config = dict(
    num_hidden_layers=14,
    hidden_size=192,
    n_experts=16,
    experts_per_token=2,
    d_expert=128,
    d_shared_expert=128,
    hidden_act='swiglu',
    moe_layers=[1, 2, 3, 4, 5, 6, 7, 8, 9, 10, 11, 12, 13],
    router_score='softmax',
    normalize_top_k=False,
    routed_scale=1.0,
    balance_loss=0.00433,
    balance_bias=False,
    router_cosine_scale=10.0,
    init_std_router=0.0188,
    lr_router=0.002,
    vocab_size=15680,
    norm='rmsnorm',
    norm_eps=1e-06,
    tie_word_embeddings=False,
    optimizer='muon_variant',
    learning_rate=0.00249,
    beta1=0.95,
    max_grad_norm=2.0,
    batch_tokens=[65536, 131072, 196608],
    max_seq_len=1024,
    train_tokens=759500000,
    max_steps=6562,
    dataset='wikipedia_en',
)
Below are experts of layer 11 (counted from 0) of a mixture-of-experts language model. Rows are named gate (a neuron's input weights, with its number), up (a neuron's input weights, with its number) and show model dimensions 0-31. Each number is 128 + 32 x the weight over its row's rms, rounded and kept within 0 to 255. Numbers have three digits each.
Before each expert's rows: "comes after" lists some tokens at least twice as common just before its tokens as in all text. This comes from a sample of Wikipedia text that the model never trained on. Tokens count by the router's weight.

# expert 8
comes after: " of", " in", " to", " for", " with", " and"
gate0:166142109157122109108077060099125139142120166118127103166172107136143112091132136110087128089145
up0:073146109090073149111145131109054145193066135118100121149157185109153145078074174159093135117081
gate1:189113109132115082125179082152126135124095157162054103126125130180114166179113081080132216119154
up1:104139122079144137138047149066097122110105109133092139185096066095134142139090122096137179121063
gate2:190147078152078160113181148158120103109144089130135134135183094136112126084123139169146105100089
up2:048144124115114128201095101093168073133148068156098128174144141113159133122098140132095085165191
gate3:116129172190152176165134149174088110081109109129114146124134107132133142156125143062133113165052
up3:147153215170130156104130123129094176116112083132093174107127090177117135120107105130107133108083
gate4:135115153127091163213137154120170098137102097145108152098127079144126159162162153176164123093097
up4:149152149139116134152118131109164177094044115175146162162086211130155120187165187112069104141128
gate5:192094131099167118111087146218150152109132139141151183170140106133066131108089125087122117129164
up5:097119112062149156089149120117143099098143147115097201141081161096119118076170093098113153107071
gate6:082175112140099100102099060096132114105171063162130087112141164128190148067160126098149192111218
up6:130103163091070146106149079163080130115113119119117126182101156094138114158145147163099189089143
gate7:155172166140114114099124120075128155163146118072136116155152116093138028062113144118130192084181
up7:076103090105064179157176102134106131106164148130119141088112181172112238209109114122140119172106
gate8:186133082075105102160106155123119137174128091130144098095125129146063124086138132161064138122085
up8:133156130164155110130109159121113169179124132169183071124129152158144058145166091171106087180147
gate9:160170074126156144132107099111119146163119127111086070116192120164134063103164107111150122134143
up9:114166143124113174170128120119121136202095140085126102186092088160121195157109154097122081079130
gate10:112175149125091148112126153088121138161135119122119115134154127187235135146090137101098178156135
up10:172127114120116094175128223172163111106102142171074124134066157082126105098128151091181175099142
gate11:117139112164106153110192126149117057120160149175107074114126130104119159117092112121179069112163
up11:098093086161144144138095084160114138131137149144129102158115113159124129157160102151167171120136
gate12:138110113157180170148165162107056141179132122093119142115122172133169108160214159157158137117158
up12:087165100094158131136079126105135170171126153067096148181107110123180168121099075171121191120106
gate13:148054128107067143118113120104093115110164116122105126107100141098117165088088097147144186160153
up13:123117122105114132143145118145125160164150133133148102137123108112119125108165145130123138159121
gate14:169149129137201122101111114093094170085100029148067076101122137108187130065173153080152096129123
up14:143196068155064087116084136132193158133100148123168093075135119108186132145107092057121115115124
gate15:193138109143098119149138134164137161157157132115109106106125169138116123121144153076116171153093
up15:147119124154146114112153100150183186137146208164172081092093169121112124130100137078145123153160
gate16:153112151108152185143128090137086138106126146115105137085131114111164074121137142102140166178190
up16:030126145131131148155118189047078121120161133170142127068127132126082113177097125150189181119107
gate17:081197089153153130162131138194094125138138165139143187174092083146109127126167057186123110116160
up17:160133135116086137157111114089111140149124087128078101097132173126145136060099210062147073180096
gate18:099113132121120148102171089097118144096140084116121169138071141118156144124193097132143161135142
up18:092147118094151140121145141124089153170170175109165146124144102102144134121080176145115142127083
gate19:193119154179096103096134132144140132114099140129182104119088135089070183146161185190095095160133
up19:127130097138118134097047101102093099116108079156135104127158124106149093107129194122119083122122
gate20:094098099084119135142121075139134099158150117127137130104121111153172130153186177087123042125191
up20:081138055123165188143134080113104162106130152170160107146107088161115164122128105084121134103137
gate21:130116148190150096162109125111091122110127147071094172148094131104151138183201135087169148103100
up21:088093129093131134128102130077107089146132117122115073157080131139153172131098126089117132128104
gate22:185142138171116127121101140109085123189170176080067145148176170133118162111112151156103196130147
up22:109167138145106134078124146185135118102176119159171115139031139148065169176061130158175135119117
gate23:103125126137142144184183111126105162145123147117196141144102182223105154185113136131127117144185
up23:138182126099177115115092146100079179150097101166153141139070115144097139109200157100092127132139
gate24:136154089121138139116130094129189220120136136125171172152152140090103090086188102147094085092143
up24:090140138114121105145162176113073170211132082127111140114131071131120168064132095158123121121144
gate25:169166091166023120133076136100158153077121161070188116072101132077123123139126120136116135084118
up25:137122137118191150118158135129107075155081154091152103098110115148158160116135100083129101108067
gate26:162101100118059135118132139164080161104196140148129133121134102143101118138142060107117146133129
up26:097141149120161152118151120132111122129082064120143098141122169140122111147130092098169079110106
gate27:125132130086119131181138098096143130125186083095125120102117087088202144094158185139092176151128
up27:093156129123085134132147173161107137157152129156101127099107162134128126204081115122108162099131
gate28:155133122124114161156095188126105081054124150176174095126060167086129172083147123110139172065149
up28:152134098166098118140104098138202159159155105162086106107114133117125082131127112087129124039177

# expert 5
comes after: " ", " |", " (", "1", ";", "0"
gate0:144136154181119118139136119170130084124096093161119163115133114130160086151119125140143128139138
up0:087153123129142143140121175121153127060102107156092098102104130159133132095117169157132154073136
gate1:136176070129093102133140158115168132119141140183102101154152169076142103105148089111162139114126
up1:112053115170127110141171185147152141112077161198134121116201108115192074136117058122064077098095
gate2:133118117089152079088145107118117133136137132147163138106119194068148122166095113173096118093149
up2:086113188133189103056158150190149142137132117142120096155145155105123170166122135112182141136184
gate3:105094135095164116123112138132137168044086117169119196112152131142136119102144084108093174110161
up3:094133144116136130126144092106119112174116163082168082148122115109090193119157114145123061098165
gate4:150123144157145080099201117105162104115089071089138079125179112118167140106134091069122159110129
up4:205196188142134079087144144107144136124209092145095147101191054081099085135133160094123154085103
gate5:134059167149128217184135164176117087096126135140089186088151170090161067115113169124143176113157
up5:132099128100112150164161170108179156109085187102094093127087093109124122113191112120185091129086
gate6:175106172103105146149102085095091133194155115134150148126080134176170163188119112114195143152119
up6:122072116150151075105230194166188184155111162099109103109145110087099073235175109088141121107143
gate7:165113128194133155126162135169089133117127136129124097082118151150138183156130172145129103132128
up7:117143168141122140092111141155061133127123177097128192162110164133138160097127072139141123129085
gate8:169121162150132122066131157098106130100184096148072168136117195083109105136159077109120173103208
up8:057177133105108174184148090128139115129077133132122148114112126146182154133075093191145077166170
gate9:125078142131123145120139118089136093108140153145156094221174177166205139093111154138095200125119
up9:095077046200148187088119142121123163103171084122193199107124119147147164130111152107162187153118
gate10:125132106105143125126157172102144092132178177120152158173063109121079137132075132102147165175072
up10:197163131153130152149118099109171110103101060101058165111152059101114146154132129130213110098086
gate11:109130092102126082098091068102141178101098139118100158148178119145152087128142175128108170150135
up11:088134149103118110112204148087145071067173082146117084080127114123134140189112079078132117095179
gate12:131173157204159124185094151117134092144163154159134165055162158068127146117115167107129141094127
up12:071153106142115150219085151145114098137146144116137129114163127095158140159121117108125056159153
gate13:122131075077105185139073140080123104124196106146152192194149150144103194121137167173158114138057
up13:160140119054148199114157122087123165129169120088125133150110114105116140136111168164120135178096
gate14:131131115153132127121160161153130100145151137123060105096117168151152125103124134171101150127150
up14:101139208132085111083072134129130109158133116171088144157123149186118160155140142147136137157128
gate15:135143077117092073129114159151137105084136132103119135127156194127087113094137104124088109147175
up15:102138190156093142087107125154090115096175145150169120205117131151163066161134151160085171182127
gate16:121102105116104181138127147159125089134116142195123140131135115044147145147071045111160127102138
up16:124151126161091120096114111154189135084143130090122099178130150176142163129100160178099106140113
gate17:155131109151146112160106084096121185132086127074126133147104098140157110129135038197140107147127
up17:110156111123109083131129182127146142052168116119144127060087149171121060172128117089114118158138
gate18:081090134062081143109135124121183122137119140109134149091226135133093137138097113104114152126121
up18:130152144125172130126094053158189106143089177148109159112094145067135105093126092127148111134086
gate19:127067156099160080176109106084137132156098125125111110156089103149157120110140074122147102125116
up19:112148134180143110090143135119082095092146075093125198125147131146143078149142173106101148087157
gate20:113146136139146113186108129188151137129155126053157145126128120144155114116114149137047117155102
up20:111086157131102112064134155145114160133106111111119145114164141120172123156125145135088105148111
gate21:101139121132107153151073157108152144113141127104098132116159110142123101043098157128148193136063
up21:081127159094166092107105119066130101097131111119095145107094187115131107121145178162115122188089
gate22:092128156153129162162147163071096163099132048125134125165151034127158084138130133149079103137111
up22:142156096149143113133085152124182164106171096132149139178108124081058182142107221128109119089103
gate23:150134112146097166095184115143126113051121128090137124193123149133114129160157104166152095115090
up23:163063122114216134190148155183134172116147141152156151118139128144120133135116119124179145134183
gate24:147162165148142085140177140095108099139128116122179169152142109106117164111101156187151104121201
up24:151145072116092127122142119145079102087100141129109103112101156178127059091112084077090178147116
gate25:110113119109157097066217150139138098155132083169150110121127143106099155139078124127139176106112
up25:084125203199124190180118127154165101150134067093101105171146120130129128177109168085152103150134
gate26:103169116108127097119097158161113084106114116128120182141093175116156130148111201101102119143108
up26:077087099072152151073123112099108153087124169143131121163107208122143210189122086146142130137082
gate27:095162113083158154115127161120154136126099081093135122142193118077178136116172179098064132106122
up27:072127130142125129151114150157104108185106221143118136219154109066141152121133126132172139165101
gate28:156090084082132093129080095098088113120126179128114066133147102152138135130081061135117142160070
up28:101146139113160094140134140123077123130166152109105107125132196104202155098108160138128131165123

# expert 9
comes after: " |", "|", ";", ":", " in", "1"
gate0:172142121155117137131098086169180160098163096092118127178136157112136101086178110119163139150166
up0:076154101102166151160168140135126132067163104122152124125097130153077102145167146099125141131079
gate1:093151121142186179080162107163147106137103179167107168152144109189140083148139131162139122116197
up1:088081126144138125144133126105148120168115174085084101134143122077140100127168156137080085148217
gate2:176103117131127155089140156167081105123109103118100115148160107142128104076134069070138097089151
up2:135112155096107150114098094131155209111102156129125166092126192143161081135128190049086158152167
gate3:136072153144144106152131111132126121118130122151154148165140130102127132060155145091138160135161
up3:096184141125068200118114088116142154132142163131121123136129086097104160104118090148084114109160
gate4:136121138057148128143072138087096153058139201129137129111150118097080143173142130107156096183127
up4:178124143135157084169095135111181138118097174160088085114140148129123180102133120105085117158079
gate5:128125142098151112102184123152145101143155125101108107099218076160093219073107071187060100114106
up5:133193118139154129135199161122122153143105133152098142183095066168068086176124127139106111125130
gate6:113167162115150089099098152082121106121152098106088139129067136161117147085128157147082110166088
up6:164110126084064143155179097158102151122135137138180096136148117110077110204128164153147149160176
gate7:144165045154119128060180138124163150114163138126196121097075122148093149159127162160077170106151
up7:227169202100114129145157169092157139151150120091160157107141107193144100127114136132147139136107
gate8:175165126157062155094107120079142163120117100122066078154155130138168098111094091118107130134162
up8:158103139089120136178107181136119136106098133162102154116100143130111164187096072136149112104130
gate9:119143082124078175071160139164161116171102112120147136154064126183144096177074124101135169151180
up9:101103143185129133150100150171157173123099171122117130089182163153117141113134090077122113138154
gate10:192081136125105049101121132131182092136142126154164189078106117089140101109097177159109220140080
up10:149114152120182196122121122138126156135121039133100167114134111144167099117152182092109124140120
gate11:119181120111128163096154159101144129171151132083116111126109122127096069115121138128186110114176
up11:151148186127085135105136119156126164120106119054141187151098111151126069116119117121094109122135
gate12:144096131099130170151148152138022142097142185117133153121153076112168090133173079134104079118149
up12:155135138104075163117136150126092091144147098163148094060159111085111079158175159144133148098156
gate13:130149154151112145186190148192122064103133090120147126125145148140143104136123154104118106200121
up13:129108202183147176105077140113181089112148123149105073145178090144124126112138120090117105166136
gate14:095142104114115140112128118133120166099159145174115124157079116088076125189148175094147161191140
up14:103128154089127165105119168146104129170105131085086086175136138081128132131171166105159075151181
gate15:121113133167153152099178122094115093111147147128156157151111053113153109152137129146136121140192
up15:117063106166130124123127163109115084127059158144155112098103119129123063109104098124152106143101
gate16:135173120089055163124101133139144120140117083121078142075172175091123162158126111110116147124147
up16:137094155132113175115114122139138224114135136164090135177112086119122143133164137134094166150174
gate17:213120148080104060054110082102153134082144144155182134088181115189085108143146081161099159070130
up17:133179120124147094113149111142094105103110086123138177211149150132168162158118073104158073100090
gate18:054152102094050160141129127161165099123103140160133095146109073105133085161122154127161065067125
up18:087080158136120069159103162117126132113094170134142156136109103144186153093132133119151163150162
gate19:118115123122081155105065103049078101091097125143098116085128179145114134085101097116096142162176
up19:116108083127100138110171152152121105125145110181084124145149171130087118113116089140137138149137
gate20:101138172169160128147109125075122112166166097106172161118201125134127136112113130129131180132120
up20:170155146142134155176123119110152089135147104131113118070135210141116095156129108092119112151153
gate21:104128156181108126128151121073143127156140146159119161129147143168113197087146149055125115158132
up21:143101138130115153149109122107117145152144078101131066185139088112098132094131090188112110120114
gate22:133128097140162116136097141178107207168160138200167092110088171097165191182083139164156168131109
up22:092116131150056112106113148112093147138167085090090132096159135121069076100148139089127135133122
gate23:061170070098055141065112107070128121169151064128140129119132092118125129187102125119104131160116
up23:153147094133074173066148110110145152130097120106119128157117119164123102192106114140130131139115
gate24:129134156132154201138066085165117093128122094174133102142132109160093093108095149099093141149195
up24:148109172148138190095153134084162167098061138157060112164086183114187075099062147164094097121167
gate25:081147111140054173132116109089109110091137131149075157140130116159157115120183068161157168124121
up25:101136111116191139157090134150089128127115101122171192101089125072113140167192150157077124111167
gate26:096093155112088122140075151135073115143088127134085083142056098141132104071142124142154153164114
up26:152155119210156113143093087141156112128153124141114161161097146095105088104223130129131142077080
gate27:161154138100127054098109112141121147115076115121140129109128123162111175172091183171147139095094
up27:136136149192189131141122113140149125180066117131110100168093164132150149095160133181107130123175
gate28:144160109149138148125071041146168142177105173104114122096058072141154093080125126185142112172094
up28:113110123109160150123111184153143062101145071135133102127096124080095161134107135169104128124182

# expert 10
comes after: "-", " (", "200", "201", "\n", "199"
gate0:132094121110084109115108171118082191107104129056113081094147170133095160107111150109083185218138
up0:155124143071095206102174159107144111135124141111159137124095104103103139143096126194068149106137
gate1:120093103133117068130131121146094085067133134109198091072129177161172127148118055121134194180127
up1:187120114116142127150114094024109118127115100137187129179138090129097076099104112115148090199138
gate2:097187127115101055118099096145140105153070170131133131187080183130148110125112103098141159126118
up2:126130130127099160100127161110146090146173125099112112146153134148066108123094138173129096199199
gate3:183110144116127107147152109099070066111181130093144141135096185133106135115106156176098163100129
up3:124169109156153111176165154152146114171114174134149054099194153113143113118129149163099180099084
gate4:108098108135100157120129113171163183123110116139141116200116070099135126084173127122141132086122
up4:159112095123094092106155134121156152103180120179102168109150127105172091117117130119132103099125
gate5:101125166164203110135121157004100227141138123202115138108126147141097153170145098141192145132099
up5:119075118180107155088125121109126129142164172128092158141151109068131124134187120134063169123104
gate6:114188162045119127161176117161136163101141172100158115107115104121155120131152155120108103122159
up6:111107114137165157091147131086123092095149120170107127164158096131099148094132113159108116188155
gate7:158094114147198114092094124133095166098096122116163101108153081111131138132104096135185127110058
up7:053141178091154174115134169128118113174170064107146171124111106141089110125106161129118070117174
gate8:141159167073147106117108136149157171077126132154146104127149157125150093138147196166086109140190
up8:085113147121181141142087107072104113163186111152122196131075088083138110141139078101149115121165
gate9:051143133142112144168151120174092170137101147150142163145114138089130093094117089095104111167142
up9:134148117091100151135110083064186170107129173137103109064157145144107125139094125085104137089117
gate10:160124163137145165104117101129138185067153115105095110109057181123131198151099102153153112175170
up10:067098182100172171151073123123126145105121129076092121056161139111195090189110127151164144111151
gate11:137120160147123113165177118162093129187149102106037062169154123154153167138127113147099160135136
up11:155116130084102165187104097120171118163121130155108098126038112171166126154115074118139147150125
gate12:144148129125054175141167106104109130195129165107138101147163105132108083128124123158064161152190
up12:129186173131157181111173172197136139141154140089109051131152135198083135159176148185119145121148
gate13:174131116136170167168137106104114131120106089160134118155114100131213123105110145131133159125164
up13:086192128047125137066166157140151173067152136116154133127122106157114084151199118156115122088139
gate14:083159089115178097078130122119109135213132083134132137127136169076104139137123119185137123116098
up14:157101072164177096113195117108154142152103104077087200121143201078140075159098092115156139149130
gate15:131092111196120151119113105128185096178192074139097177106096078129152129190153117077137168109165
up15:115106101077157101073169105152104147129159117108139093088134111116137191164203152134084129108123
gate16:173181160157176151150108080139142091088127164119141156123181124145138143143124082145202092124065
up16:122135078162098157122148108120110144146167103120175109124142118143142106108128141198110137200085
gate17:084129108145101092155147146096119107133129088166117116170114169096126124097184107091119191105118
up17:184157114159098131070127161114160153165116137149117119116092142097133131095187122103127146110080
gate18:176135084135116115157135161141087135114148110134117070174141146097085133107120131096120158147160
up18:146163184174108108138149185132133163134120144149173124144080118193131085116168200125101148138073
gate19:087102093139101169172151105124078132116129100125140117147207145153153151099108175164163162120095
up19:050135093110123125082146157060125127109113132128131100143113144142123169121167125148129117145171
gate20:141119119152133154096121133128186101131171141075136185121183186112144115096145096102117143135122
up20:093143095117119148144092114107108110118091174201125161153100104129142130089101151138091154148144
gate21:184062151091105146151147142175114139112134182146160116094164121102160072195100120138182065131176
up21:146098125090086100089101154118165077119113081127118128149159135112118100163117073159105229167096
gate22:095169132157114158152120105164175112080156148163128094129116103116138142164147169079135098137113
up22:159074153090126134108121119108115151146076078104102130140125137130096107118106094133162161099155
gate23:149122149151165071152130138169098106143060132147126155109130110105190139088144124115145166119104
up23:130158187107084148155156083107116182147158114104163144160141127098100119143154149071171138125175
gate24:123124132050156081116106095150139117154100067083118152111081152137155172205058076109133083160072
up24:124140100117170091092076153104131081075080084092193106156091104124119138122102150096152154138132
gate25:093128123086120137168144162113094097120145058054081135114117084135187157161169097126186151121075
up25:113089174099140093108138122144119162145182091090115117077121124173110147185098109139162156100118
gate26:152107104154096110073160161083135079117048121106161120139120140139119134164101106175116094134098
up26:085069125193066120173035097132122091095125115133155128096077128163108108128145172114141146117154
gate27:101097145083154108121128136149074120149095086191097108079103108140101155174161125164138097149121
up27:057132147099115096134158166142122151141154195145096137098124195091100145145109096126101139122113
gate28:105165122163166106037052189160146142139104126102139102152094162099047178126125113079117124108130
up28:144066086187132130132108144125138135155115123147102089045131096149175124128099135104143121157152

# expert 15
comes after: ",", ".", " The", " that", " which", " where"
gate0:132127191124197167180131084128149167178153179151082109111123114137101097164149178099094141132161
up0:083152169066091077121115104156212173092039202173148143100130174101090064095124119116117117149098
gate1:079103128095120132123116129073119126139143145101100195122151102148046103121142089094109146072108
up1:064116124113115150040115119086115133156133153132150161140118163112141151157123131111093124089150
gate2:114148113097106129122066127124118207110123086155085148139118145051165080125124093101105061155052
up2:142126108106160098109117128147121120108144087098136106142104158056169149135123121121115101140123
gate3:105124201106154050159129152134108148172099135083117137128133130126137086155177112175148141177128
up3:120103114072150203140123113143171097125126182129150101101158107147135116101127154077116105188125
gate4:102119185121115148178115104150111092071098085141151100110135142093124131101110088121124123156102
up4:193071074091201177155121134196121114127138085102051098153128077089044121153096097149108096179141
gate5:161241162166169065160115141154159152142157116140152114140147117132089152053107125106133094117144
up5:108080143095142115125165123173158101137140172120099122107095103116060143135103088202106141152135
gate6:126156129101123194078169066116148177096143146123117128170177101143102136074084129167149126128083
up6:152134137128148192117144181155126125127113156097066119072140172169090097100121062110140115136143
gate7:147066170157183182154151154102174139136216171076056129137079175116130122124120148105156065137181
up7:186151144150189172125083121137135098141124063108090141137150110105133125134194154156142122064108
gate8:142160139129127136096105132083228164069142140113172097158146167200151091132130118173108121131127
up8:081187153139192073123124101164099058138131091181139103170127130117128159104116158102122091106109
gate9:105111150180054134143158102155137122144109063120130128115096175115074110161069139121164140116083
up9:170146098087146128099158168127106136054124134077103077078118084170113085108127101166178105116086
gate10:096066140126052115166153114157119149171113135116159121137129189063171141150088146091118143122046
up10:195108143187133129090120124143169113165132172091132113121114145079145091096083160129070087214113
gate11:147148153102142146097156142115091117108172147114163107144165132190169164089098107097140159108165
up11:184184087073155191162109171139124133123114107119127104108138176166125164119139097077134144117127
gate12:114143104148112049159158096176149121122154110077086184117143180143187209156108120126122116172107
up12:176076112152106102118182133115065168142086056135096165182126109114142079159136090102107100127154
gate13:121126101157152179144143164116085157095142183146127131208104188166091185180142103137174149141137
up13:183177140112108078120075178166092121103164143158147106136131076147137176161132159101119159152123
gate14:087176122129089172149142101128146065087113100108189142133094071205175162159113146115164094119102
up14:077097114061109130180134118149167032128096102124119095113188043164105142149127159119107120110083
gate15:118117126086100113137105187154118083073101164103112164105205139133102089091142100170149167061190
up15:094155137081137094127177108159141129070176109138122089127129151107116088098138143138130161192138
gate16:078090172114114174066105154110106161145098091109097135169149183168076144128135116138120095098114
up16:061139156129155137069178111181100139140103118104108195102091150108080127216108142141116178145151
gate17:193147116105067149167118109175126122150060100145143146165128104104031185108174101213119107128109
up17:140121070164120178063122138086114107150156083091116125163100104129127146140144119100170061168084
gate18:139126093115156152129157116079117140142128130103069071083171092219145126140103141156191183190111
up18:119143127087078157093148141110116143185109110149139131191115141200135115040121137097164046114154
gate19:104113160133136128121103096206133143172116148149187129131079122121091136101117175090119155150184
up19:138105112095180146153097168090094117118155138105138138115152168172053167178109082137068075164085
gate20:110091198127187160125074162169124126225090133082122183126129142118130088156159206147157171115097
up20:155138099121112067158114147102128104117121095067119113137119206078189058119203147134144165136136
gate21:222130129160176147085113118164114187099153083123158167162176092099156114162126137128118143175136
up21:141156103136085186091094090123128134153168154164120168152128105096172138158140161136133155133142
gate22:131124147136180155150125127171126118176196085103098146116171140174144174116109145048117101139181
up22:155160153162182107134157136158099090168111089112130174191121082174083131123137162129095115099080
gate23:148131089083100245107080102087104187149150116137085106204111115108051161116139118146095119133119
up23:142197154166145113135100085076122124108088099139115143158146092147121136086100116061133102107083
gate24:115130115067084115111146113115151026082113190156117130128090136098077159145127140144137142126111
up24:137093118160080127078120161196103118115155149145075095117153069155100156153131104109167113147141
gate25:134145142103133121141130124144069125227148166157129137111146130146150118148098118164176180102171
up25:139136129099108013083161118135196107073126133100124164150129152148080103140168124154079101094130
gate26:163125128097141174097117048176112142109154160117118131053081138101093134125138114156149153196128
up26:193138087099140106134083183080121159155146139105133100048184106159162147091123149143120086157150
gate27:106112163147135107142129138081135119128142089139119119201118132174167197081066174121076066070168
up27:141125112131155129102083084131153083143125089149091139165128060202109134102172165100134099123150
gate28:112098151121109181112093154114082115106124130178135103111129154107177097114130119062117117125155
up28:179154092176173121116115089132196117157170125145127117090155111089213134113150114146102114109149

# expert 7
comes after: " |\n", "\n", "0", ")", "1", "2"
gate0:133087080117117118168170031135106073141158116137132146157167123161152063158100116126099186129138
up0:152165137162095086163136176107123106113115176106107178119131153111156117147144156075107187111093
gate1:136149177140113067128087129119163084101174118078084088153140073154158108129145098169182172174179
up1:089126107103152109141118082058177158114126117152077162123095060137138097190159133122127130159146
gate2:146169086155122109154150103131094136153167149143159144144115105153125157106130159161178103173148
up2:182141151141134107111117123158139181074122068095078125136146126144143112084141134096090125131172
gate3:105134142107099159180157128124104162136107125104116151136171038111144165095074078150174131135099
up3:151148127201100119091163072083136130108155137023103203135137141131126167102164121129181168145153
gate4:093122092129119145101124123110134126117140118143169191187089139212133118147158170086126132109154
up4:101097078127149183154164140131161088081128105113140136148098093112145116056143131050130094100149
gate5:154119134088169087115156085143123153144152134088105123108094047113131169129135153126108121166155
up5:061119138140188122130182169139099092149115163148120128132112104101090096143147133142145130144180
gate6:084115182089139143150116100106142100113113089159130133140114158153107136125148129108096167097135
up6:147093120074128111178103138119140090109073088121139117106089096140096083115079149151152154077128
gate7:103159133093127153143100120098167167099125101160141083119175185162163138159136212151171124154178
up7:094144113144161116085075133107135107129141144104141134145044124150154173116175106175085105140126
gate8:173110046156057111151168137104068138093111142147153114141147153132152181106138127138118155147124
up8:106136101123099083221126157150173150194166191141110126120101118142142133163138162176130153147088
gate9:122123077121140110088136127189163162143127135196101111165107164106171136109140066120072120126099
up9:075119159138073118096192134096126115149109130110125111156169182116152138202194088115115117153114
gate10:110068099126146121182160127134155127116102111133119130131185139127121087179155175127166115150111
up10:146126163076093097131095069121158117127150193065115171131108121220128169082090134152075076155171
gate11:167109141119107161197067114132138129132126152148124182087120122096112115098124112085141138158095
up11:154111177106136105156071154104137153140169125123128097108169124145092154133121084148123065108208
gate12:102158161089113106068183051073136118093138142138122124136154110132175084128101163196078119130188
up12:078160207108136095125103169137153179121178176160165135156148182120138165169129140136110122140127
gate13:112070097081108113109135112180109105136141132165107107159113140175108141118083117082058119114097
up13:130144158108121085124131095157169083143143117071115107110188157142092080150078174120096091095145
gate14:170198108114106161157087095144150166182099164116127116175179104174139114076104160122160110120164
up14:195123092149143131063130086116101128099107136158175163105075121075148099166142184143098124151104
gate15:123130114150147142145152194161084095091154093116119138115155117108111206125154088101109186204142
up15:160123120176169112058104107094097061124141126137095147129159115081097111161126115136174126129132
gate16:070146096169111083132130144143099161182153162136100128140138121142113108118126066095157162189098
up16:125110162116141111163131081148102102124149110029138138093114094098119106112128066119131082144126
gate17:131085145133129121188150093126168170110167227105109171108092127124143101166136154129151140155138
up17:092101129139089146159113140091183105176127106130117140116166118123099125113121149148116094156175
gate18:211112112202116095221121093117148089126099112146117113138116088067074194079137111150144140130118
up18:083173122185203042097119112138175129134114121146070133136076158156160117138136143133172147125126
gate19:098097180112166160142103064094066158129159151164082059133171103144140043132093084123084120151131
up19:051143119084171152122135127114139131088126107097140130147176070162168086136167138174118105093130
gate20:161125169179136135151133082117212154148030117121093116121156208147170154153114135115145159142116
up20:120134147145157154173148087168164138123111149120190125130204135189109097149123144086160192092118
gate21:168165075121061070096103112173097164154155155162150100156132134128137112077146217128169154197169
up21:164120081095105101116128121191085140142151137111195082158079171190163123102108107142068099171149
gate22:133123100067129116142130088167106171102128177054097140132145058095208075139111141123145113122132
up22:111112087096167179132132174138090149142082143118135083153101102148177106145150137159090130070090
gate23:121140130106131137071095131079132123150103148087107151086155117144119133101121074094140122104106
up23:167179103058110128130089069123154108122100158121145120089159153076124124130136126126138138132125
gate24:114109125047119174134079076151126188131120150181144140134094088124127141162071116066085105128088
up24:106128149158132109174105166128114145133165108109081167158000096106115131180137149116145120087144
gate25:097162134111092104115138101093106130118098141137157109104105120141104129155071110148131102146137
up25:131114127154104142130140110164119155099088097143142151075140132200124166085087123147072168126139
gate26:208126077049099127177151104200138156164091130101117101093129116154116161180078134058071135109120
up26:153114106078104160153154087152107138143114162174116134097131149167148138116128102117080071109148
gate27:076143084100112199152095117134134162075177137102129133144129116165096135122168095056160113144074
up27:100096117116157135155149123122122149135110112157154168174130092136128082142086053151104090117138
gate28:167148130051205183178168143130132133103116130113153124121132115105112099096136138134131142180158
up28:089074135128149141081083152152109126113160132100110088171155115112063080147115140207165168129039